config.toml
num_hidden_layers = 14
hidden_size = 96
n_experts = 8
experts_per_token = 1
d_expert = 48
d_shared_expert = 64
hidden_act = "swiglu"
moe_layers = [0, 1, 2, 3, 4, 5, 6, 7, 8, 9, 10, 11, 12, 13]
router_score = "sigmoid"
normalize_top_k = false
routed_scale = 1.0
balance_loss = 0.0105
balance_bias = false
scale_expert_input = true
init_std_router = 0.00982
lr_router = 0.00103
vocab_size = 16384
norm = "rmsnorm"
norm_eps = 1e-07
tie_word_embeddings = false
optimizer = "adam_variant"
learning_rate = 0.00195
beta1 = 0.95
beta2 = 0.99
max_grad_norm = 2.0
batch_tokens = [32768, 65536]
max_seq_len = 1024
train_tokens = 603100000
max_steps = 12664
dataset = "wikipedia_en"
Below are experts of layer 2 (counted from 0) of a mixture-of-experts language model. Rows are named router (the router's row for the expert), gate (a neuron's input weights, with its number), up (a neuron's input weights, with its number) and show model dimensions 0-95. Each number is 50 + 12 x the weight over its row's rms, rounded and kept within 0 to 99.
After each expert's rows: a language model's description of what the expert responds to. This comes from a sample of Wikipedia text that the model never trained on.

# expert 4
router:55 50 37 62 49 73 43 22 74 28 49 44 71 47 48 47 54 47 39 53 44 57 41 48 26 62 31 45 45 55 39 48 48 42 57 55 41 60 61 34 65 44 49 51 47 59 56 53 45 59 62 47 55 46 38 58 66 54 37 47 40 50 59 43 35 61 37 53 31 35 46 77 51 42 48 72 31 73 30 49 76 44 28 49 42 52 42 56 54 57 72 49 69 63 64 66
gate1:39 58 52 33 57 52 48 47 47 53 62 56 41 62 55 61 28 63 48 42 52 63 47 69 42 37 51 37 49 46 44 61 51 30 50 47 67 51 62 53 48 38 64 44 44 44 69 76 67 59 63 54 40 63 70 56 22 64 34 81 57 55 54 60 26 54 41 53 60 78 33 18 36 54 53 43 67 50 57 34 59 49 47 31 42 55 45 47 58 42 50 32 45 60 48 47
up1:34 57 62 35 38 36 43 53 61 51 45 47 51 36 34 33 47 47 67 67 34 44 60 56 76 78 35 42 75 56 45 36 63 39 59 48 47 49 50 84 47 45 52 46 36 54 48 74 48 89 47 49 51 58 38 73 65 55 41 42 51 57 40 53 56 60 60 47 58 57 51 56 40 39 54 49 45 38 47 51 55 43 63 30 57 58 65 35 52 39 60 42 52 39 31 34
gate2:34 42 41 54 59 42 46 24 46 43 54 36 59 50 49 49 48 81 43 42 52 55 42 44 51 48 40 52 44 44 77 58 65 51 51 29 47 74 69 55 38 27 60 32 51 40 55 35 39 69 66 45 53 55 49 49 76 52 61 61 61 45 44 48 38 73 42 56 64 52 54 89 57 54 49 65 32 51 46 47 44 67 31 42 49 55 70 47 49 42 42 57 50 56 69 59
up2:58 45 40 53 50 52 51 49 54 47 61 62 51 35 42 31 60 39 58 64 19 36 36 70 40 29 51 50 56 67 64 26 42 41 55 46 48 41 41 58 64 45 30 20 58 63 56 31 41 52 66 56 55 38 44 56 55 38 51 50 55 50 58 56 47 64 55 68 25 59 51 63 43 42 45 66 46 38 39 28 46 27 57 48 35 41 71 39 62 54 52 39 55 50 41 80
gate3:50 52 29 58 56 79 59 64 59 29 51 58 46 45 59 69 42 50 37 50 66 68 60 55 37 55 69 56 28 51 39 43 48 36 69 59 31 58 34 41 50 48 58 44 45 62 44 54 67 49 44 55 61 76 50 72 55 61 41 50 65 64 45 62 38 42 68 42 64 61 50 52 51 45 66 37 39 52 43 58 44 57 80 43 64 53 72 47 46 30 76 50 39 58 54 59
up3:38 60 63 39 56 54 55 65 34 55 31 70 34 58 36 49 44 37 65 60 66 34 39 53 48 18 55 39 49 43 58 34 55 61 42 63 34 48 72 27 58 32 41 57 72 54 57 46 51 39 35 43 31 53 63 50 34 43 59 59 59 33 61 41 67 46 38 57 57 57 51 28 50 63 58 50 57 49 61 28 54 40 70 54 38 57 65 53 53 49 31 49 37 48 42 27
It responds to: Suffixes and name words. Word-final suffixes like -ic, -ation, -est, -ive, -ess, plus capitalized organization words such as European, International, World, Party, Cup.

# expert 7
router:76 42 27 66 42 48 58 45 45 29 74 60 34 52 57 52 60 55 65 51 51 45 36 53 55 30 48 65 45 74 75 64 40 37 50 49 58 42 41 59 49 42 59 39 23 53 44 62 52 45 55 53 62 41 39 58 25 38 37 43 53 41 52 46 59 77 56 32 32 50 32 63 54 30 60 33 64 52 66 53 63 48 58 67 58 47 49 58 58 41 49 55 69 37 54 53
gate1:56 23 55 42 40 55 37 45 42 54 53 52 58 58 59 71 41 42 52 47 36 43 56 68 52 55 38 42 48 55 51 66 29 40 55 52 40 67 48 48 62 60 46 41 57 76 71 68 51 58 42 60 44 57 38 48 45 52 62 47 60 83 55 41 61 64 18 58 75 50 63 28 55 75 33 50 73 54 51 49 38 64 43 44 46 51 42 55 51 66 31 40 52 43 34 64
up1:55 54 47 63 54 47 47 46 31 54 47 62 47 43 38 51 68 65 60 18 52 63 39 44 52 64 45 55 69 49 57 51 76 50 37 32 43 44 48 55 36 21 53 44 47 55 63 25 61 69 54 71 58 31 31 41 50 38 78 48 57 51 62 52 58 59 50 42 67 57 59 48 51 30 52 50 45 53 28 37 56 36 57 67 59 77 41 52 39 60 49 41 62 66 53 42
gate2:72 45 36 43 48 48 50 42 51 44 49 66 57 42 53 71 28 57 56 44 44 47 36 38 55 32 51 32 42 43 54 56 57 46 47 44 40 45 43 50 78 50 53 56 67 49 41 55 44 54 55 37 46 68 40 27 45 51 47 60 52 34 40 68 67 24 52 58 66 66 39 41 53 54 46 24 72 63 64 52 66 78 65 67 72 56 39 44 61 43 37 74 43 45 47 59
up2:33 38 45 43 59 29 67 54 56 50 30 41 35 38 56 78 46 68 62 62 51 47 53 51 59 47 54 41 57 49 64 39 69 87 41 50 63 62 48 40 53 39 37 48 35 39 50 55 56 29 54 48 24 33 57 67 63 66 55 51 42 67 41 59 45 48 55 41 63 28 34 53 56 58 67 55 29 54 54 49 63 33 45 51 57 55 71 36 66 59 51 41 53 45 67 61
gate3:55 32 70 66 60 53 43 46 58 55 65 53 32 78 54 31 52 56 60 38 70 47 52 51 55 63 55 46 78 66 46 37 37 41 49 56 41 23 59 64 32 54 44 50 64 53 60 60 53 52 36 37 79 42 66 57 39 46 35 54 47 45 42 74 40 66 41 72 35 55 56 47 57 44 50 64 18 48 53 34 48 52 50 57 53 58 35 55 46 49 43 50 56 67 28 59
up3:66 65 48 59 39 47 50 52 47 41 55 44 33 66 44 68 27 45 55 70 31 41 48 52 29 56 47 43 36 47 63 53 45 26 37 39 47 59 68 45 54 61 37 35 54 36 48 36 53 82 56 53 72 28 66 39 37 47 34 47 45 42 62 70 65 56 59 65 33 74 46 62 45 66 58 59 69 38 49 49 63 36 38 46 63 62 48 48 63 36 54 56 60 48 49 42
It responds to: Line breaks and openers. Line breaks ending sentences or list items, and the first capital letter or early piece of the next line's word, such as T-echnical, P-oniatowski.

# expert 5
router:77 57 39 67 63 66 68 30 58 17 52 56 53 54 54 48 45 40 36 59 38 78 45 30 34 42 58 47 45 64 47 32 41 49 50 51 36 59 51 57 53 44 51 42 52 46 71 55 29 60 39 39 64 79 56 45 52 43 48 47 53 45 31 59 47 33 58 41 48 54 32 42 60 39 59 36 36 52 47 42 68 40 59 45 40 62 55 65 49 54 44 32 61 46 27 73
gate1:58 67 64 46 51 46 68 41 55 55 66 67 56 47 60 65 30 41 68 54 51 46 26 20 40 47 54 51 70 66 64 48 43 45 28 42 37 33 75 36 57 48 37 42 47 58 58 53 64 50 67 57 56 31 68 67 61 43 50 79 53 25 47 55 49 49 50 51 51 58 41 61 40 56 64 43 49 37 49 29 49 57 74 37 50 56 44 51 54 62 66 44 51 32 48 62
up1:46 31 57 63 64 64 42 50 35 42 46 44 54 33 28 59 67 51 54 44 53 60 72 74 49 70 55 56 26 25 52 63 50 64 44 51 59 69 31 60 31 70 60 55 56 42 38 56 55 49 40 45 72 67 38 21 42 48 44 41 49 68 48 49 78 50 52 36 38 50 45 27 51 53 41 66 45 36 59 67 65 53 47 37 64 58 55 55 46 48 44 50 49 58 50 45
gate2:41 46 32 36 66 57 56 50 49 29 53 53 43 46 66 56 52 48 52 51 40 57 36 56 43 54 56 70 60 42 47 21 47 58 73 44 52 54 59 43 60 44 51 58 54 38 56 68 40 70 45 28 63 45 22 79 59 50 44 42 40 48 27 62 43 35 64 25 73 52 30 48 50 64 44 41 40 58 43 36 61 56 53 42 38 50 40 68 71 44 50 50 61 57 42 27
up2:61 44 47 24 82 58 52 52 48 43 52 66 43 46 59 73 54 55 44 45 40 63 42 59 54 55 54 71 60 68 49 32 42 41 58 51 54 51 45 45 66 63 46 50 52 41 59 65 30 73 49 43 66 54 27 47 33 12 29 37 34 62 42 62 57 41 54 50 53 49 32 60 48 61 53 56 44 52 44 28 48 45 44 59 37 67 39 71 45 47 28 58 62 57 38 51
gate3:40 41 41 49 72 36 68 58 61 35 57 58 53 45 67 26 59 28 51 61 58 55 61 37 53 64 50 48 46 51 61 39 27 40 41 55 64 35 63 41 63 63 49 36 54 68 57 30 38 74 51 58 44 53 30 51 53 66 43 46 47 60 43 65 51 49 48 51 49 44 28 65 66 48 53 35 15 72 55 64 51 52 56 76 33 42 57 43 56 50 67 52 49 64 53 53
up3:44 42 15 62 49 45 75 54 62 43 62 66 51 63 48 40 50 63 53 62 61 55 55 62 36 49 59 28 25 37 52 50 49 26 43 62 49 22 37 41 53 56 68 44 49 64 22 39 33 61 52 49 51 68 49 51 39 66 44 53 62 62 48 55 51 39 64 51 57 58 40 75 52 43 38 55 45 60 60 78 51 67 44 56 58 42 46 58 36 37 48 39 53 64 60 56
It responds to: Function words. Prepositions, articles, conjunctions, commas and pronouns inside running prose, such as of, the, with, and, his, which.

# expert 0
router:72 44 49 43 43 65 81 54 54 46 73 70 42 57 54 48 49 61 56 57 47 61 54 46 35 31 42 60 40 40 70 42 28 45 42 64 41 32 46 51 48 56 35 38 51 41 41 54 33 72 37 39 65 56 68 47 45 68 30 73 65 50 33 43 49 42 44 41 53 42 22 42 39 66 56 44 51 49 40 46 45 44 48 45 54 53 33 51 29 28 31 37 46 39 63 57
gate1:74 48 49 43 46 37 55 53 44 47 34 48 64 44 41 38 74 55 33 42 60 54 67 54 53 53 42 33 62 48 75 51 61 67 58 47 56 68 49 39 55 55 40 44 30 35 66 39 42 38 64 44 53 56 61 65 61 76 57 58 54 55 39 34 70 56 54 48 50 50 24 39 65 55 55 55 47 77 70 36 39 66 59 42 31 45 45 38 52 66 69 63 39 60 30 52
up1:56 49 46 41 31 53 58 36 55 52 58 61 37 63 59 50 36 42 57 50 64 60 56 46 36 58 58 62 48 55 42 19 36 50 63 43 50 64 47 46 33 52 35 55 76 25 36 84 53 72 45 51 61 44 54 45 53 51 39 46 57 66 26 46 48 24 58 64 68 53 44 36 44 88 45 48 48 33 50 47 50 71 46 37 65 53 55 43 41 43 59 58 52 44 39 44
gate2:40 46 78 54 70 67 55 55 41 60 45 48 31 63 52 53 42 63 57 52 49 52 78 46 69 57 55 17 41 53 56 36 31 67 32 37 35 33 56 51 51 42 46 42 44 42 53 74 55 59 28 40 48 57 59 61 60 53 62 50 72 40 36 58 43 68 45 24 63 56 44 44 64 50 43 55 50 50 44 47 60 59 67 44 68 54 45 26 40 47 57 32 48 57 66 55
up2:47 54 55 51 61 38 35 37 66 55 47 49 64 58 76 48 56 43 37 66 44 45 43 60 47 54 69 46 37 57 63 36 38 60 60 53 60 36 54 30 42 30 43 45 37 52 55 33 32 36 30 61 52 52 38 30 42 38 31 44 20 49 44 68 72 53 57 46 69 58 61 56 66 60 74 75 56 59 46 52 55 42 57 60 34 23 60 53 57 44 38 41 62 44 49 55
gate3:53 43 47 46 36 45 58 48 38 53 71 66 67 64 53 33 54 28 56 47 45 68 42 62 38 43 60 38 66 32 36 54 49 69 62 51 41 32 60 44 46 77 49 54 41 76 58 54 38 50 60 53 43 58 74 44 51 68 38 56 47 40 35 54 42 46 62 71 45 48 47 34 59 58 68 58 54 63 73 24 39 54 48 54 68 63 50 45 59 54 71 53 35 42 36 74
up3:57 08 34 50 59 41 50 20 32 37 77 62 49 60 49 57 48 39 64 53 52 36 46 56 52 58 68 43 43 37 48 82 58 49 45 43 37 37 48 57 46 69 45 64 46 52 57 54 50 41 56 63 42 31 58 48 53 41 32 42 60 57 63 40 43 50 49 34 47 67 64 51 63 57 54 43 39 44 64 42 60 62 26 52 54 54 60 70 59 61 62 42 42 71 43 64
It responds to: Word completions, discourse words. Word-final pieces finishing common verbs and words like rel-ate, res-ide, where-as, plus sentence openers such as However, By, After.

# expert 1
router:63 53 65 74 66 54 53 45 68 33 66 53 66 67 31 33 58 53 46 46 60 64 73 39 54 52 27 57 56 47 44 50 44 51 40 62 55 57 54 53 54 62 37 78 45 35 53 52 31 71 46 42 64 62 51 65 59 73 44 35 59 38 61 39 44 58 33 48 60 34 43 50 65 57 61 42 47 70 65 47 53 52 63 55 60 43 75 42 48 24 35 52 39 62 40 46
gate1:47 46 46 42 65 38 41 39 53 36 43 51 66 43 39 57 40 76 32 41 66 44 56 61 54 51 43 34 40 50 45 44 77 58 59 58 34 52 59 49 85 52 37 69 70 57 63 54 49 57 61 35 33 54 47 59 67 65 41 42 31 24 50 39 66 56 57 58 49 46 39 49 42 58 64 53 59 72 59 50 47 58 45 57 60 53 44 40 60 25 65 73 28 61 40 46
up1:43 65 47 33 35 49 37 53 18 46 34 54 60 51 41 54 55 63 64 46 59 57 52 41 64 51 45 26 45 25 36 51 72 59 43 67 49 69 43 45 50 30 27 52 35 25 57 49 48 42 55 56 52 40 45 49 70 61 57 36 62 45 38 44 50 77 38 57 51 54 68 77 45 49 55 61 55 58 59 53 62 47 54 50 71 43 53 27 61 66 35 54 48 48 55 65
gate2:48 63 27 62 26 37 58 45 62 41 69 73 29 52 46 58 44 37 38 37 69 59 49 55 42 54 56 79 32 50 53 61 52 53 52 51 24 43 40 41 68 53 52 49 68 60 50 50 40 44 61 27 60 62 56 56 37 60 41 58 41 62 58 50 81 38 64 41 60 40 44 35 42 34 48 40 55 42 57 68 53 24 49 66 52 48 37 39 42 54 51 32 55 62 46 61
up2:67 57 59 56 61 44 68 49 66 41 65 36 35 30 70 60 51 30 59 35 49 61 34 43 66 54 64 48 56 46 52 37 70 37 40 63 42 51 36 70 39 54 42 74 53 52 73 59 43 47 45 43 63 25 64 40 60 52 33 33 41 36 41 54 45 59 64 37 53 57 38 70 50 59 54 31 56 57 58 22 42 63 53 50 56 50 61 53 45 33 46 68 44 38 35 63
gate3:71 53 45 43 56 57 28 57 51 53 35 55 58 49 29 69 34 66 28 48 68 48 43 61 28 55 52 29 66 48 41 49 63 48 57 24 57 63 63 32 75 40 40 61 55 58 60 59 66 65 39 52 44 59 53 73 47 42 47 55 50 15 41 56 38 51 40 60 52 50 52 61 43 45 44 45 51 38 59 60 40 62 40 62 50 65 55 35 50 46 38 69 41 51 24 51
up3:52 58 50 51 25 51 44 63 40 58 49 35 51 68 66 27 52 49 54 37 40 45 39 35 50 60 32 58 32 69 43 38 68 40 55 30 43 56 37 43 28 57 46 46 58 38 21 58 49 37 36 39 54 54 42 54 72 64 56 38 49 71 67 52 26 44 19 60 78 50 46 62 55 40 26 53 60 50 39 45 44 56 48 49 52 45 56 46 39 66 56 44 56 39 58 55
It responds to: Surname and place-name pieces. Middle pieces of personal surnames and foreign place or club names, often in rosters and tables, such as Rasm-uss-en, Kast-rit-is, Gal-at-asaray.

# expert 6
router:65 46 38 43 47 54 64 48 59 40 44 63 37 28 35 42 63 69 47 60 50 62 60 42 58 32 61 67 58 63 37 72 51 60 40 41 53 39 52 37 59 43 45 60 51 38 59 39 32 47 45 48 52 63 53 61 43 38 41 41 58 50 31 28 46 50 26 36 11 61 48 46 48 28 41 55 47 62 58 46 61 65 26 50 49 54 33 57 29 46 60 25 55 35 39 52
gate1:50 49 53 52 49 54 64 51 55 43 45 35 44 67 57 30 60 40 51 14 34 31 46 60 64 57 51 52 61 59 68 42 46 52 40 38 55 51 38 53 38 43 40 45 52 27 46 38 34 52 45 49 57 46 45 49 53 45 38 64 42 56 72 66 46 54 48 42 43 57 56 37 41 75 65 66 65 81 18 38 70 36 42 41 57 31 53 42 54 67 35 41 47 56 66 67
up1:56 73 57 50 48 48 45 36 57 58 45 37 48 37 51 42 48 31 30 84 61 65 49 39 50 63 51 46 51 42 45 60 37 48 60 66 42 59 46 41 52 50 94 59 57 68 60 58 66 35 53 58 41 51 55 60 66 58 60 47 60 62 43 33 54 58 57 65 52 58 49 45 43 62 42 43 41 17 60 71 33 57 45 75 36 54 52 60 49 52 65 65 59 51 58 39
gate2:55 23 61 37 52 33 42 62 52 27 52 40 52 36 54 78 08 67 62 60 55 42 48 37 42 49 65 44 52 64 61 42 53 52 47 59 60 40 51 52 53 27 63 63 43 54 58 40 26 50 31 38 56 54 40 53 38 43 27 46 60 70 41 58 47 52 48 55 39 58 67 50 44 37 64 53 30 42 61 72 51 51 41 48 37 43 42 38 63 36 58 47 49 36 43 35
up2:44 51 52 58 43 49 38 52 65 36 46 34 55 66 46 61 56 20 68 45 56 55 58 35 40 59 34 35 38 30 44 53 58 56 50 54 39 31 64 52 52 51 52 49 54 55 55 46 59 62 64 35 43 56 56 60 51 82 41 56 44 57 66 53 50 26 69 42 63 15 48 29 56 67 55 62 51 52 42 72 47 37 57 35 65 51 63 15 46 48 44 56 49 44 55 41
gate3:54 48 46 80 56 59 31 40 51 46 59 55 70 62 35 34 63 69 46 37 44 64 24 51 61 68 51 44 29 42 57 38 58 63 66 58 42 44 68 34 35 51 55 37 40 68 20 56 59 74 63 46 74 53 57 49 52 55 55 51 49 54 63 48 51 33 61 58 74 41 42 56 72 59 59 43 44 54 56 49 46 56 61 42 45 58 50 43 74 52 27 48 53 58 53 48
up3:44 43 61 29 31 42 64 53 70 53 42 46 38 31 58 54 48 65 53 46 60 40 53 48 49 43 63 80 66 58 43 59 44 50 41 56 67 47 25 50 46 54 63 64 63 45 76 20 39 38 35 54 37 34 58 51 50 44 50 49 60 53 38 36 53 51 40 33 39 76 59 40 57 28 52 60 62 60 64 39 39 77 41 58 57 39 40 56 50 53 72 38 48 39 40 47
It responds to: Separators before numbers. Spacing delimiters before digits in tables and scores, such as table pipes, en dashes, commas, and since or in before a year.

# expert 2
router:64 34 32 54 45 55 83 50 44 23 57 66 49 55 47 53 62 52 59 57 52 82 56 50 49 36 37 40 40 55 67 53 51 36 41 45 57 67 44 34 31 30 47 63 42 42 48 41 53 54 43 70 46 43 58 57 21 53 52 45 61 57 49 44 33 41 47 50 36 44 56 44 64 48 70 39 55 41 72 62 49 35 40 56 39 46 57 31 26 24 45 44 64 40 55 60
gate1:65 42 47 58 54 61 57 46 25 44 56 51 60 59 46 71 61 61 46 54 53 52 42 36 47 40 56 55 63 52 34 63 57 88 37 31 41 79 53 51 51 54 49 44 45 51 43 56 55 51 39 27 69 51 49 34 33 56 49 71 50 37 58 47 32 28 29 61 46 59 60 42 44 31 61 46 72 38 59 66 43 72 45 59 66 49 36 56 37 50 58 70 62 43 51 51
up1:55 43 39 43 59 58 39 69 27 62 45 68 45 32 50 36 48 47 49 37 42 50 31 54 64 48 16 34 71 58 62 46 65 60 59 29 31 58 53 53 53 63 45 44 46 54 41 54 30 60 30 44 70 55 61 27 35 40 55 79 62 49 47 61 54 56 42 62 66 54 59 55 55 41 50 19 57 39 68 56 52 64 58 44 37 57 49 37 56 51 63 53 55 53 64 47
gate2:63 50 47 51 52 39 51 39 77 61 66 56 41 65 56 45 43 61 38 62 40 62 53 36 44 30 55 69 53 44 56 40 38 50 26 57 63 61 57 54 48 56 52 49 61 49 37 45 38 44 32 64 73 42 42 47 61 39 25 36 51 62 39 68 31 52 20 61 60 80 44 33 34 72 48 56 54 56 55 44 36 63 52 51 65 65 47 40 37 43 43 39 44 32 51 58
up2:54 45 70 47 57 56 37 35 42 66 41 28 70 48 55 44 35 52 46 35 69 39 51 37 38 52 41 52 41 70 50 48 56 52 43 55 46 40 56 60 78 49 45 44 59 42 58 72 53 46 55 29 54 61 45 61 69 58 66 59 59 51 43 49 49 59 48 55 54 32 37 61 40 36 26 31 44 55 27 42 67 37 44 29 70 76 62 75 53 37 52 53 27 52 47 58
gate3:52 59 61 51 58 39 67 53 57 56 56 41 47 63 45 34 47 54 33 49 59 42 33 38 42 52 47 65 32 35 52 30 72 48 50 28 44 51 53 67 47 77 45 62 71 28 73 53 49 57 53 64 63 55 32 58 41 45 37 58 37 55 47 44 48 51 44 32 29 41 43 57 80 67 45 63 63 70 32 49 45 61 43 48 42 39 46 56 52 56 74 59 67 42 41 68
up3:62 36 46 53 41 36 61 46 46 49 40 48 29 37 35 51 55 53 49 34 64 56 56 72 39 47 41 48 65 45 42 63 72 49 52 42 41 41 77 66 29 53 63 71 60 55 50 53 47 42 66 60 33 41 48 74 31 43 44 51 37 73 38 46 58 54 66 42 68 50 38 39 55 60 45 56 61 64 74 58 35 55 65 61 45 22 43 50 37 29 60 37 51 44 54 37
It responds to: Digits and numbers. Numeral tokens in statistics, tables, years, times and scores, such as 87.0%, 3:35, 4–7, 2017.

# expert 3
router:62 39 46 51 72 64 52 43 49 36 61 78 41 66 72 58 47 43 54 49 38 57 44 48 40 46 54 45 38 91 65 21 37 25 39 59 55 23 39 60 51 48 34 59 61 51 48 37 53 60 37 50 54 41 62 59 49 58 24 48 51 53 29 62 51 64 49 52 35 53 36 44 54 57 47 44 38 38 57 46 63 55 42 61 29 49 38 51 36 56 42 43 59 42 32 44
gate1:63 34 50 41 27 54 52 51 30 58 29 60 48 46 49 49 55 44 31 61 56 44 57 62 32 38 40 41 37 48 31 55 59 45 34 41 61 65 62 45 37 45 32 30 52 60 38 61 55 56 61 69 19 40 56 58 33 20 71 18 44 68 62 49 66 52 49 58 37 36 59 47 63 57 39 40 69 62 56 49 55 43 63 44 38 44 49 66 59 47 46 48 59 53 46 44
up1:37 53 56 45 46 66 46 43 31 36 44 48 45 67 76 48 37 57 56 41 58 78 57 42 58 44 43 47 21 41 49 34 65 26 37 56 56 51 72 32 58 58 35 49 61 34 42 37 60 31 58 35 51 54 39 59 50 65 59 41 53 42 18 63 69 39 40 59 73 43 57 43 60 40 30 44 54 45 58 60 43 51 46 58 59 53 65 57 41 31 44 62 52 55 35 49
gate2:61 54 52 68 45 33 44 57 58 48 76 45 47 54 58 62 57 58 61 36 40 73 47 55 16 51 66 47 40 47 38 46 45 36 48 52 50 53 56 61 50 52 57 75 34 52 60 58 28 47 44 39 53 40 39 37 58 60 28 30 48 40 52 44 46 56 50 37 35 56 33 43 68 65 30 32 47 54 51 45 33 40 54 81 46 33 65 40 34 48 73 45 53 54 29 37
up2:44 43 43 39 64 62 34 51 45 58 70 24 30 68 56 61 59 45 49 54 42 63 58 62 55 62 47 63 28 51 32 53 42 48 70 56 32 48 40 57 80 55 29 38 46 56 67 51 58 43 58 37 42 42 49 44 61 60 72 56 43 62 44 33 50 54 45 56 51 41 58 63 64 31 26 64 50 56 32 48 43 30 54 44 49 66 38 49 59 65 78 39 51 37 61 62
gate3:33 53 34 52 43 45 42 49 36 63 61 57 48 79 64 50 43 54 43 53 55 55 46 57 57 41 03 81 52 35 61 42 34 37 56 62 64 47 67 40 43 38 40 72 59 28 61 69 49 54 64 51 46 46 55 49 41 47 38 25 52 62 48 53 49 32 47 52 63 36 65 57 63 56 39 59 34 66 70 42 57 40 56 54 34 50 57 54 48 52 57 39 63 56 43 54
up3:59 51 57 43 33 32 43 60 58 18 49 32 54 34 30 56 55 56 67 29 23 64 34 50 69 66 59 51 40 70 63 52 39 67 62 45 34 67 54 58 53 49 66 43 42 49 52 32 44 61 51 46 63 58 24 31 57 63 42 49 52 53 63 39 67 37 52 70 51 42 56 60 62 50 69 65 72 59 36 58 63 50 49 47 53 41 40 52 57 42 42 49 60 52 64 56
It responds to: Sentence-ending punctuation. Periods closing sentences, usually before a line break or a new sentence, plus table pipes, closing parentheses and semicolons.